Experts of a small language model.
Size: width 256, vocabulary 32768.
Experts: 96 experts in each of 17 layers, 64 SwiGLU neurons an expert, 3 picks a token, a softmax router.
Training: a variant of SOAP for the experts, 437M tokens, 6661 steps.
Below are experts of layer 10 (counted from 0) of a mixture-of-experts language model. Rows are named router (the router's row for the expert), down (a neuron's output weights, with its number) and show model dimensions 64-95. Each number is 128 + 24 x the weight over its row's rms, rounded and kept within 0 to 255. Numbers have three digits each.
After each expert's rows: "comes before" lists some tokens at least twice as common just after its tokens as in all text. This comes from a sample of Wikipedia text that the model never trained on. Tokens count by the router's weight.

# expert 90
router:160150101116130110124148157133114132131070114109145131106107135122176106171122106117132125132130
down0:131090157117124118169115137165131141150136124118144123118087104157070114104132084166131136136148
down1:126111114122130162102120153136108115129114159116124169127098139116135115134140150109127129119157
down2:143080099138148151177126131105128144126147112121122131152094105127097129148104172169133129079149
down3:141123081090146146131126166109164098140086131140126108116104105126144159100163139152085126104104
down4:143151125112126104088128143180094106120140098162094124157134121121134158149100123113126108157143
down5:131179130096137115121157149138116141044144144121172091120184157094153120130142132132150094157098
down6:094170154118133118119119161112135110162124127195142134119127156159109105127111118080084103097111
down7:118135141090108099103126106070127135110089109162150115146133132146061104130139167124177149151143
down8:129106102081063113121093105126112132134160153116176168099136150108116137182129154130128125184147
down9:157114097125067078121124145095129125163126096115130134091129169142131151138130113132125184158114
down10:116151151161091136137141120130137176125111156118178141104114175099138125143124148147118145126150
down11:128102120151101111120123144089132092110107155126134134098157138116109086144124122147146104152140
down12:147117153105095090104124129072116133168163186171128136167140120157136147108105149168158135107145
down13:152116120124071134133140134114111153164079145142146127117155153105102123132126113101074086147120
down14:160119135101135090108169125134121142182102128184153147104163133146116140129104143115127105087133
down15:113162120151139203144141121112161157127141083138130137113128146137130120142128097108153122138127
down16:121116148179138111160133157118135122117129136168133128149123114138125130147126132075165116121139
down17:132129108134106130148084110141148144096149166131154147140084116106134093132137150117119106145169
down18:124091096119110123145118138168129142137125099139131153154127109107135160113129088129133146112137
down19:133098119105098149134111128152151129111092097118103093098179141163122117100118148127134168116120
down20:106148111164113160157142131132114140108157113172085125095122150102141109093100142156127094115179
down21:116101133157149139096124128081144119121095166113153138075139122122118106157168115119152102112121
down22:107154099147111138104089149124151108112185152112130135142122133138128171175133163145116109129096
down23:146083113122145140118166115155154136081130122125171101151114154158137102100138127151141137115132
down24:137095127089124135136165118140110135145139144105156109076134177101086120138114090107110199132153
down25:121138108132159082120106133132136098131113122102146161119131154123130117152108155094144106093163
down26:128092146123134183168145080162135121142131122135151133156124115109132120126162149096162170123147
down27:120115182128136142120132103133084107132149127098143124129110113108124134133162158147133108117110
down28:132159133121142160101143149139116113132102138146138111127138137124122119120146149112155130080175
down29:104149137110121141128156132113158102149126171129139146160117145097155129143105097117128165132143
down30:092097149105145137131124125189144151131157133131110150124134181127101111092121119108116094115157
down31:147171139132104075105137108111166125069089124142103111145137105123102155092135108085152111094151
down32:158105137148159146150103124122154129157126138118160104129173123147105081160138095107113093118140
down33:105148108089135139147135115074100126158124150095136117125148130159124110150142127154096193161148
down34:112164145142165164143154132135143156119128108095156129091099143159140108125140150175149134152165
down35:106142110102130101159123152139113134110132149105108156134132120099153156167157120153126102143148
down36:133084112142154123157127144119188106135149095167119120096088134112118118093134182133150113096130
down37:141118159126104116137089174117166150137183140183107130107152147147160153165098189132174136092114
down38:147119149108131052128136148119153109158124106125166153150103138106118127116113092136125135134167
down39:107074111073136143123103097174149132130119138133122167109075136108132127152118120145114107146150
down40:091154121155163098121118113151155126145182097101106101119115103126142151151158160148156181139127
down41:096132114168118152170161155142143185155120151104122161125127080141092131122085161158124150074087
down42:128126134139155123114139083124109146081124138160109084083139109139119103161112125107128152109113
down43:121085142133110141157174159167087171151094102165127160131166148107119110112160079082152145130115
down44:097140146124133168158102161102191130163111166099126128123082141137168134120160137088121098110123
down45:119155102129135155159085050125112118133145146117140188126104131146130100103139137124078108123111
down46:154116153135114128119122133115147134109101148138109121145114158137080106112104116135151080103159
down47:139109159148170142097114147127175109143153105118111072128101116124109128129157131078110130110130
down48:103146120167146096140113144104119121124136112154099142159120120162189108132106143109099070139104
down49:125145112166129104089122125072121124097160112129122162103126154096116125125172117141107095127137
down50:153136151156116123115116147136098164117182182109177063160132145120101113164159148133130158093144
down51:112140108120161151166127069100124137092107090138150111106100113152132129173120073137149125102125
down52:145085143170168158100083158101121108137101157165158114153124110123126083138131104092125129095156
down53:093124143138094121129179143115125142140094108128186158143123154139105087083135139121121115168140
down54:112112097132171125089115137112148121103107153133118122163138120101123112135091123100099104127125
down55:108102092173104104193101108126139116081088144132117140143154133118122111118164157126144123114157
down56:130137144137115121133152134122092150149127114120169136121117141143093190143109128112126102143078
down57:112104154123135101130145109148175087129150084127119131171150143138139121120147075114128162119136
down58:118134165151102133146138108121141170122106116124103159156121112139154109133161153153125131127132
down59:133107117127098107188117173154115131157123122099128113177164127108133119103140106131129139119153
down60:134117101142150128137112096122123140146153155122127111162139133115116144127102106148120128146130
down61:110114124127123121138137135151121148142152133123125178100091135126131119124134116126135148102128
down62:171160112168111122129104128141141149129116129133158117121121125087094128098087158127158092130095
down63:151119113115144123118084150083160153122114137172090143123122106145139118150116124102131136131084
comes before: ":", "\n", "=", "==", "See", "==\n"

# expert 87
router:116150080102137157131124158123143154148127113165101115105145107151119068164104138141103110091152
down0:109122121124105145166131152148166104141088128105161097155124131094128125098171137147114132169163
down1:111131147109106083097138132127120113080103135123112123164112096168106090144135097125144128114159
down2:140095122154144128108109154134138115115120161107153089112169140146103138120083125159124182113113
down3:139131145168115081158108143115128096076155108146128134120127161160148164108110194130142141140071
down4:139085116120141157132199153142078087116144155091068147139133091109155120126128114142086102116138
down5:139126164106132127157133127151127159113154121125144177124120147119139115154123154107132087137143
down6:100140132142178111134123133142136132093136106120152116134090143099117132096170100180093127104142
down7:105097132104084145129087102128121119099134155125120109093138134118117156106116115150125173092147
down8:134099134125170131135150161123132148125134141165134091112116126141132120109145093140143142113104
down9:096117131134173131142099162154095137143147088138123105120132139120071131135123105119158091131201
down10:168106133115171124107112128109156124151136132166095165114084132175142131129122139139133153119130
down11:128118135125062132138120125119114129094050141148149152149153131131128143119093193136129130172108
down12:158112159120115113124132088144109182125135166096164098105186102140143171162137130100153110093140
down13:117103162163119143109076162122178117079122160100150127114144094131161097077134111138142132095101
down14:114166123148135145130097168115149129069105122076106123088113100136132128124120189130138099151130
down15:122124140135123119133121123135145110121141138149129113132096155116163134114158163108134147157116
down16:098138153143153158135157131143123105138123145131155158097120083144119119133090108125108103149120
down17:115176131150078123133138123100132166138123119114117141128109075144121095140118089183113099137092
down18:107083127122110166120142133171160131104065142147132151103108083128123125104118118172169162149120
down19:102127160169135132107154129153106114129135135135117152130107130097139105144107105147087144142109
down20:098168155146120123132141076160122141127105088079160131124139147127125105122131143150133159103134
down21:146125176130117117110173094134111128135150103116108111144151102145114141136138130140156132134172
down22:117121145125108153137159180145170104106102108156107110077123121130144129172145108106136094136136
down23:156153135130183137140176101111124128146136162161124094127095111114137118141179110094135109140144
down24:159129171161092126133157088114130174143131158124121135165114164141153122153087108101133149144115
down25:106157102111139128120116120106105136127112153161102144156129114146116100142141133095103110177106
down26:161110102146113147146108112137149111089140136137147103119150138123169141117189146165102110166103
down27:129132147110115157138167060143155145174086151148108124204113131111141184121176142160125137171114
down28:123113110106154105122114097149171134147118127156125147080124153111128139107114143150177141129144
down29:129156138105135108122130139161105184090101120134116128105150103114107149147107150121119099164099
down30:118140100130108121091162148090168106132127123164048114130113161129113140133119153089119132120174
down31:138164088168125148128131086143126118118142089155150141131105128163093115142094210130172138116103
down32:146129113107127119108114160106109145103123142100129097133124144161115163148170109103084109179127
down33:153119115075081149124129140127135145143131116163126165146105099141136140162123086103170098121116
down34:133117133135112107113126109137130134140129150100097132106073129094166172055113164132081146159105
down35:124142124125150102122129135131129087124125151149138121102143121142171116130119137183137159120171
down36:134109176107129119110100116115083138129109112128132130131109091145141130155106150103168103129141
down37:153130160129106136089133120182102125155112148156126116140126133139148093141145111139141134138104
down38:158152166134138107168133123144101141130150166129102101155135170126134146151128134114122141099092
down39:107121183115076127146138130123146124135142141140129184155102146120109120135107172141113122099143
down40:149152092161109104120131163124128104100098143129118113138162140128131126074149120156082140081099
down41:131138120128103113125159158125134175144168092110098128178139095118149114095142103121140102130112
down42:167101159120101154129112118124087127116125105167092113132099114173125117125111144126167156093153
down43:142121153109124104157155155105153136126125123108127140135154056145117122124183164165124155085137
down44:121129157150090096130096129107122092111135144134136161099176114141124101158139108147117152106126
down45:134120088125146079110101137132126113154145128130174134141115084113145135119135122162122128108154
down46:142142116137106146139143178126177128157124132090106128117166148102146137156109121115151139138122
down47:092137129129138098105113110129123154139108193082096142095075130144155126109155113117130131141101
down48:105125116157127106096144127135156161124140170098117147138119124126130151162174119105134141180083
down49:106147133140103119149150124117100111128124118114106128146142131136153090145085177196146164138148
down50:104137149130146161066124137175110171102116133130121134106134107151086116127109154074133129134140
down51:110110122105119117126137113114138178166129135105106089137105132141133126117099124152151120124147
down52:136134157150118111125105153121142126132102137154119156088129147140158133128116121071114153125086
down53:129147148173167111123117128109095100131110134091160100174187100121133145112113159174144126173117
down54:137125122105123108129178138147144127123138141143160121109132111122090118123091123201132161171106
down55:150092146160110150101109131152121098149119119078155125167104143139119165147147099093127110100120
down56:130139122203097144067110155114123145107079130131133126109160152097127127123157118138109118124147
down57:117130145170136105117155157122147131153145157115161129121094132157096138090122144144149134164141
down58:121135062155150148132103149124129140150154161167107147112087206134150130122136120140149114122158
down59:141138110137130111126144157109126128133070125150135118090110118124130091182141125142122142128167
down60:143105094145125196133156128109111118152124129115116132147131145145158158121118145144109155139131
down61:137128140147158157112093154131163133133134113143108185108148115159112125132121127141133227109119
down62:123106137168079134142134134134127174146153135127131084082095130112119116108135108136113149142128
down63:128118103084129102103127121092189109103090107134161107146133078154123152169141105158155120132140
comes before: " of", ",", " and", ".", " for", "ing"

# expert 84
router:113106093072105146145110094160113080125113131114164127141132166147112115105105120130152084100113
down0:127129134128104162124105115107159128130114098131115125182113126148143132108089128108125126115125
down1:123122138170155137122115131145133091158114144157121128121086120168123142123138119116118136131126
down2:124137147177119129086169152116146175118137113135161133141116142121123124146142162146134136093122
down3:125146124098102118127118141132090126139078125130107124128124103129141117134137116148122119114132
down4:083166093161129094105155125169104143122120142157116111154141133127090108126150144139133114130157
down5:192123147132160160104163114135108141135168090127125106148130151120128198135124158140131133105122
down6:113080120131105133120088128148134128181148134165109115110147157082129142159137117087175125103184
down7:111145052109101110123122157117116124094109097124159158086088191095093144138108127112120156122161
down8:161169130088123150159128148135171120093153134089128145134130116161091165113133116123145106119163
down9:068103113120138106143113093122132167148097145123148122146131105114106149110125162162131141138128
down10:134142155127114139133117120092104183095120141083127095118101138095145175125128111132113132117130
down11:121115164137145133110113132137117137145153106132108145145117137153122082128134171118126159105185
down12:174095114110090122107107119113129170158105088099147162095101110136121097133118153142103157129113
down13:135128130150091159104114156146077111145105146157108112158134156128130146133139148128136135144112
down14:138145105124132120106099144133134118150150118117143133129162153145092171119132113070102165146101
down15:123148145122106122135144150102114118128138167133106092169133134129157121141157169090159110138084
down16:105090114115114127119117129151136114189121123148099132140128139091092141140170118121153156118112
down17:105123133058136123102117123110131104163129131095153100110141114153142122155122130136151111125101
down18:099157136114122091166147165139113106153167141135105125114127136143133145135121132092122129104130
down19:148074131129104170116137123164059117117140116154124093135151105117171102086145088148128132132145
down20:124114126116098162131142099126143129127100140111144150102157161161088112120117107147103128149116
down21:111172132116123142160113106172152124162075148150177115125093130126104106091112117087143096097137
down22:120137114123091095103104132136135095140092135088110169171131113117107175142136129123124102153141
down23:132129139112123145148098160157115108190151130121101161084133172141105138082121107137128125116116
down24:141088143130132170143146127112068153140127123156105122102143168126126116116175150116118140127128
down25:113145122133137127135155126149110151118145172122134114114141089170050094139090129140142116098097
down26:126141142129133129101136116157092092135100134103156132109114136150141125123165141099139136125132
down27:136124109125140111128113137113124127106151084118083129124088192144125103164131134114153112086128
down28:085140121145168146134124123053121137067136114106121124192134105122102121135173149103139134137116
down29:142124119155142100144142166170059140136129112112125138083140133155134121135105113143135137133143
down30:154117120065123124134105127122160129128142089120132085114127093147122102162140136097144133139113
down31:144135114099115139141118069122136103114099132156134086109128146112137124165126147155144115097119
down32:145118129107101139093125105123114142136127131091165113138127121110099117130103113159124154155104
down33:133141187161129119103146104099140157110096089137106155157127122103089138120086163105203142147104
down34:127134118135126142134133122152113121111134113145107101139155113191104167127119150117121134121165
down35:103111106124158126138151125098148166101145168141112165116095151136135109175149093088076090156117
down36:139149151137135169153138147113103189132170120092123082131123121119114102099116131131144161128082
down37:144119114135152164204117164114138085119125155146158147137112153145160153129141100138138139111148
down38:111126110103108106146135128144102094138153150114102113145130119131134150117136137134142127093124
down39:143148121141122128110065131086093164130093134138139136146111145112176105133124129131128154148112
down40:075145075078122108104130158127133068085088115121116124139147105118153084155125124142117107098146
down41:133114165174163116125083103135130139080134103135162141171146155136111123116129119127098148130110
down42:151138181120154089142135126097107122108140126120114115149149136144110124080114154149110137097129
down43:104138087116124120126108069099138109147131100107110143138113130119108151074129152150130049106108
down44:143131126119126136115130101143121147125115127158135146131158125100121124099097097090108139167119
down45:149108131134162149118104124112117148123106076134120126105133187150153115164124159124098143135147
down46:125129141127105118127081060142115093163145154081148110095146116141125089150118126139171117147125
down47:154144111119164135089094117119119156072137132112115145140144116148118105088119138130166108127115
down48:132115132105106118127121124114141134132147122129141127113139102163138164114090120101137123186138
down49:090128132109080085102125092099121157146135123166144158121137124098133167116137137109148152127142
down50:116115125130173126121119113137116117146129161125099159133143129136150069165146133102118128141110
down51:120143139095125149139097120135132110144096083118142104107145136107090101067157148107164142167155
down52:137137171123164197138150139134100135106162144093093112116144140145145139123108148120114165146144
down53:108136135169154128117139152108118097112087129126112112131123106120116109151143139108128106087139
down54:131129135123115089096147116114153113094148141130116166131170139157110122136152145142150103126089
down55:117103147148151137088125189116137098159111140116160140127131163141126113141127144148087109147107
down56:117101132094162120159110160153175102132125141120105112123169110102101120131173111115095115105125
down57:112132117123151123135144140088130113142106121122106108148136160146131147146127158127146170116073
down58:141139147129140121085139146101132115130109133172122145094148134097149148088130112178108130158147
down59:119129148114125149080101140153126152116122136122124138114152137064115074150140093142140120146124
down60:120120116118126108122128150149089132135139128140109127126100111085097141141079125152144104146173
down61:102130106123125153122103161109131153105145102119128089108136095131116090179086112099113122076136
down62:086147123130173122110144152113147153146112118142091148117130123145078170078133095151065140141131
down63:148174121113141120154146143137153097150123124124100147153118144115119161112107113109108111137129
comes before: " and", " which", " but", "000", " who", " including"

# expert 78
router:127134101190137108152086068131127077153120098122093068155089114144140114132123152092127116121112
down0:150116161129162095159145115095124132125101113109116118090088142100100148129125097123140135173177
down1:165113097166116154121150174153073101107118128131115098123129156152128136177115144127105125133142
down2:125147061147132122127109080121141107109115103109109099112133139148129090172135086111158136111135
down3:103132155098114116149119114158071156177140095105112148137161131122136118144077106123132150116133
down4:098155097099125139153153162141147122110126126109119134125140109104084190124122143104125140154158
down5:139078160153133127135138122110137117140087083128166160115088104088183130101164156150135126155159
down6:116146137147154115115134124088139154105130164123121126093130137154124148138131150114113127118135
down7:119126114121108113137103110114137130107126118086108054120100115138148094159082147118136137118104
down8:158104104156142112151102122116141126149080121109163145141126172156106089150106125137160117115150
down9:113148141086134156133154090125113131150134169075137145098130100120110135135104155113105127140150
down10:128122178074127108154172144149080114138163138124133048070122125087112086156157124123156132145107
down11:132158113111085144149091093095130124197120145112079126170090150097136115109173114150128134168114
down12:102131148119100148103111119111111096103136192137124135160163150144116125104073120098152130108157
down13:164173131154077085150129091115125151136152136150138113123107141089111153153143138124106182145127
down14:108167111126107136100159134113170154133139140097089107151127105133099125103166157111118092121107
down15:149108188076118113139103142146157135139114116136112120145111129118127133085148081137118125162128
down16:108137124086105112080183144155126083109159152145120118107116172141095190129080168145133128121110
down17:099107124091133104118146120147134123153121145119109173130119132101090158141096132123134131119102
down18:106115130130158154150149103179154172127098168145095124155113117129172146143154150170160194109100
down19:152104132146124098148111164143160140161192111093160119122095181166158106146164126165107144143099
down20:140126178141099135165128184099129141146133164137122135151118140100151157046131091165105144106110
down21:137139132149138159109119113124150108107090156138144125117106130160107103134104131176143121122131
down22:120131120141135172110097151124136137133145159148108114132111116124123159103148173137134116142132
down23:128158086118123110118100122124142154158150149115118111146156150168125181124164163134126135126132
down24:124174156127170114128117112095165127152107119109186135080123082121128114124174140150116131157147
down25:120120098158148089135144162143114120163166146103115143092142129133122139170126132145104129113055
down26:150173159135114133110138098113167119136129164106154090119122108112163127116122095111163125135126
down27:130100111180092123124104127133123122141102081154119130138195119140109140125111130137113134117129
down28:149125142117132145114116105153151114104118112143146107113101151119173130110124119151071112126124
down29:096108112117140115116132092116129120135136085113130139144155128129108161130118083122142192131130
down30:149125106097154151098136129133109121079109095112129172120136138149143143178085127116111141128083
down31:142134149125128123110154149137123097140124163119132091111137130109116101120124109119134113117153
down32:118126139104110103155155109083136093168110128130116140132105068181126124130085119138115137117148
down33:124114168092126131118125163153177132139114123150162099128120152117112109142126145114171151136128
down34:100132085106099168111132135200120139121154118130130151103140081132110159139102111126106141135107
down35:098152142130186086145153142119125114146140149114158160124134125146117149089123157138151113113141
down36:157174134100121124134110127113150129110061105117132128105156143154136135097115136145162135108124
down37:104097141124103083141091141124131131099095162120096090095112143110148100133156154112174111100082
down38:125129155136142127093093091176121099102125188057096102135120121139126092134114123139111141134115
down39:144119153145132121122122151146125090108126102157120116145129169105125146095144098145134150173101
down40:100142125182108110138094077127118156155133113106145110107141160102106138160133155099124094135114
down41:096110145133169104165104117120135117172110141136118165147106103166134125117128153147109131112051
down42:125134135153127114126103132140163136104094170133151118103091140103115121137078102123143127132114
down43:135118105148107113119115129150156154133124131137103128119141098119079093114095126140144161112160
down44:126137127187115174055132115122141132163094152103133170115135102138150130154130159094128135062130
down45:144141141119134100137089106123158117131078111125117119161150157141126112148153122142148085069076
down46:152125151153114151175139159142125074144125168091129158122133152140117137117106130112161131128170
down47:100124121114138113111168121163102132159092120148118138111118070090166098095163149102138122107120
down48:108140105143119124083170131124096116139112165091155154097116102116128168116139157144117109149139
down49:079113083159095106185128109133123141132091113151102129142087089131110134080152176130156150140142
down50:166115150157126138132105076113176144123106105130111101127118137114120166120088143104146099154139
down51:119158120136115135081104088073124128150125121123102119154118124170154150136127110104138125157140
down52:128107136150121128119115137090101119119140125135104119141107148134097143086129125114118120131143
down53:145102133126154123121112100091116098129098096151180164135121120096088119172108144142072154094120
down54:130151080170084115151156144152131088128124112133132134130143136115125106157129190163157164166127
down55:147149111107162148096122106140132107138135112138126094151129121114173119120153135106131204144128
down56:127146106106128105182115108114093124079087119086143104123122129146149069131143151114063094109134
down57:114116131114141179131132109146152135109144141104144128103093086103118127134121157140146178113114
down58:104109143144164117141137111133172189138144098100183150122106133141127115169174133158134142130139
down59:138155144136142121167105138109086112141149175093193114150132184154119145129083115121122082089115
down60:155125124108098138108187118142133158119128138104131104137134140158160114134180123076092132119106
down61:131101125122132110132130138102083122122146124111128104159106134098175160128109157105155137102101
down62:118139146087122155097127122161144131110129107143164122101179137142133148119102113109090092117122
down63:105106123112205138136130175143157117129067148150144141086158161160171138106159114115113080119129
comes before: ":", "\n", " by", " information", "==\n", " name"

# expert 21
router:127168123101141098102105125134130154107178131130138120088114072127087131107137135119120121065139
down0:121106139159137136150135139127133129160154068129120185154111136116085187129100133143147153135114
down1:129136094089165096119112172135139110160113105117096105136126141179129121096117106129122145143151
down2:107144137126103169105129112128118109130120128142119137072166087173103119134161097133085124159132
down3:153126122136094114119116103157148126091141134128143136157131112159117118156128121109114072126130
down4:149105093090094120118107134101076115148067147127133155140146137139174138123120129120169098119136
down5:113145106149103143131123159141100144122079101135167104124136155084146130078116141092138148120118
down6:117150141094118120112082154148099136133137140159122118105108108090157135131136110099149134118126
down7:064135131137130138158107133126124110127129123130130152122155124120124156125136156111145123114138
down8:143143140163141083149123096113094163109166085140149141147112128092092107149152148135140110132134
down9:102113173101132107146136086118163150162132128133116167116167157173131087097116111095129133086144
down10:114121136153120112145162096114120116120159117133125157149143104196121122146126113146108099101105
down11:127157157173103109151116110129080104152149127137161087134159151097176143133146106140107105099124
down12:166114108137124139132125192138137132096135133164136139142114090149147174124113101105128126109151
down13:136149164144128157100121156119132127149130132118127102102121142140112112094114092131122114169110
down14:120156122092120123098123135106071177137124162104142151162136107144124140166124162150147112125147
down15:152148094147115111139146179131113127140144103092143139092078117135142118126126142130105098173108
down16:134116113127164143109097087134125125106150112144111123117119155128134149182150093089154113083139
down17:153118115154145129144149141092134154170156109110118131129112133123136100078112099150156085120116
down18:083121165139125120139147128201127141165090141107167128145110088119101127127088148115145118118119
down19:133124147123061105107130095141139112112091103118106138119153145148157128124141118134097094119154
down20:135129088150083133112138100117096127155059108110135147129161107100110118122131145141134097133094
down21:136152158130119115149169095170156141089141124113109127136118116124171144138114169112151139107138
down22:109120120138138108112112129136135129159063133099115129062121145127120122201151112125171127156135
down23:110106116096094168093134124123137139134119117184168128127092148130139124139092150089119109147139
down24:121091096124102133127128129112151134159111138126121158058125089096142143121120136160074163122128
down25:150132156114114069076157120141096134112092159128129094134157125114141108136150152120111136159148
down26:101113133119130115136143115189115123100162141139127102144122124106131126174150136148149111135093
down27:150132178103120089173103086085086162124137140138140145166108139138120081134094128159106076151122
down28:101129130121149141138110160146115138141129100160127165126111037155123155141121071141124126113144
down29:154117104114083110133147130132163105119095150195112119164145126126156113108108134131114116127104
down30:125106121080128161125111152190153111147111121150132110138163070129156108141115088119139117111159
down31:149122104132093104110180146138101139153157161094127172126122115106110146099114096184147113136117
down32:155155169152132117136124113178139123122127136124141149223125091148121112098173091131089115125160
down33:170122144155088106144114126136142130157123135130152133125117114104172119136096181088167149153144
down34:116128132141156126133144089102140137098162134116136124138148141106143124129177099132165115126091
down35:123143092140153116104107145164104157134127154129120141094109132142132167119091078162083131106104
down36:114128127143161122122135145114096130121141133135125110118089135104123134109094089142132168068171
down37:111129113161126155131127151125081114154124121088109164092155123159149169124082171163097170123175
down38:118148185099121106158150123143133106104163160115122127144156108112125146119090170090116127129173
down39:155103118168169096151098120124123123110148104181144162116172098126145145128094143126156131165116
down40:147152150126151156127149099159124156091130112103166139126114066129122119121132127106140144146138
down41:133123129114134127171125162148143118108106100115147157095143082050129142144108114092092103136147
down42:127152119120166150127098124110082119156150134146141126099097099084158176123146159122121114111118
down43:125130142112193105113119132101154136125173126171122088160101081125103114146062146103146143176131
down44:118134117155112099135123141152082130135135124121147135111123149113142130077124103132111139195123
down45:167124150143109165124120119100152123128119150125133128106169112127112145148158132119151119119174
down46:117116105113109132081121131091102135113118159123091134102115121143131152134133115096123145108091
down47:174125157097116114161163135127116113088167147131108151093136070094094098133113128131095083136151
down48:124130140142141168085057126147110112071101111140108150154166127124106113120110110122106146147089
down49:164112140149060078155124109158135132144104150138154110108164168148099148117144112120138127127113
down50:128169117118114119125118168139092174111142150131151150136160165113114138135077129129095130130102
down51:125156120127098112124131135137115150159132112135086135123089141130145160119127161128116126144116
down52:149100160144139136136102124126122148130122127109097138109105109129053089113147150162106092141172
down53:130152180139102132160148166131106150077134149126142107137115056104161102154135095140143152117113
down54:091180135125169126058105155106130167120134121135173083127157129110168081178126158179129122089140
down55:127116104150113152165158139145155094087170133122104148167149154094118118161141087146133112064127
down56:109128163178167152067103127131132091113134109085124120152135146156110094134127162158110120181129
down57:161092120101128149098161126133140120164096108099121095115166173095115150101116118108168131130100
down58:170110167159115101145099130162140172151146135146129117150108156065104109147103164132112113137105
down59:112133126107113120120131129155127149079119154122160106082103121126174124130124118129122098138112
down60:103122127118118107138173129129145113164125134110102132126104142124137107097136083132137155131121
down61:171134140099115134163168128106081133121156087149118117149146112175128162123144131131135158135151
down62:128098095151118132140138107096105131178099124122100109150101159112151123135117130139130142140121
down63:138147154151152154131092112141119146145158151099119123164132115157104144130136131138097128136110
comes before: " (", ",", " is", " was", "'s", "\n"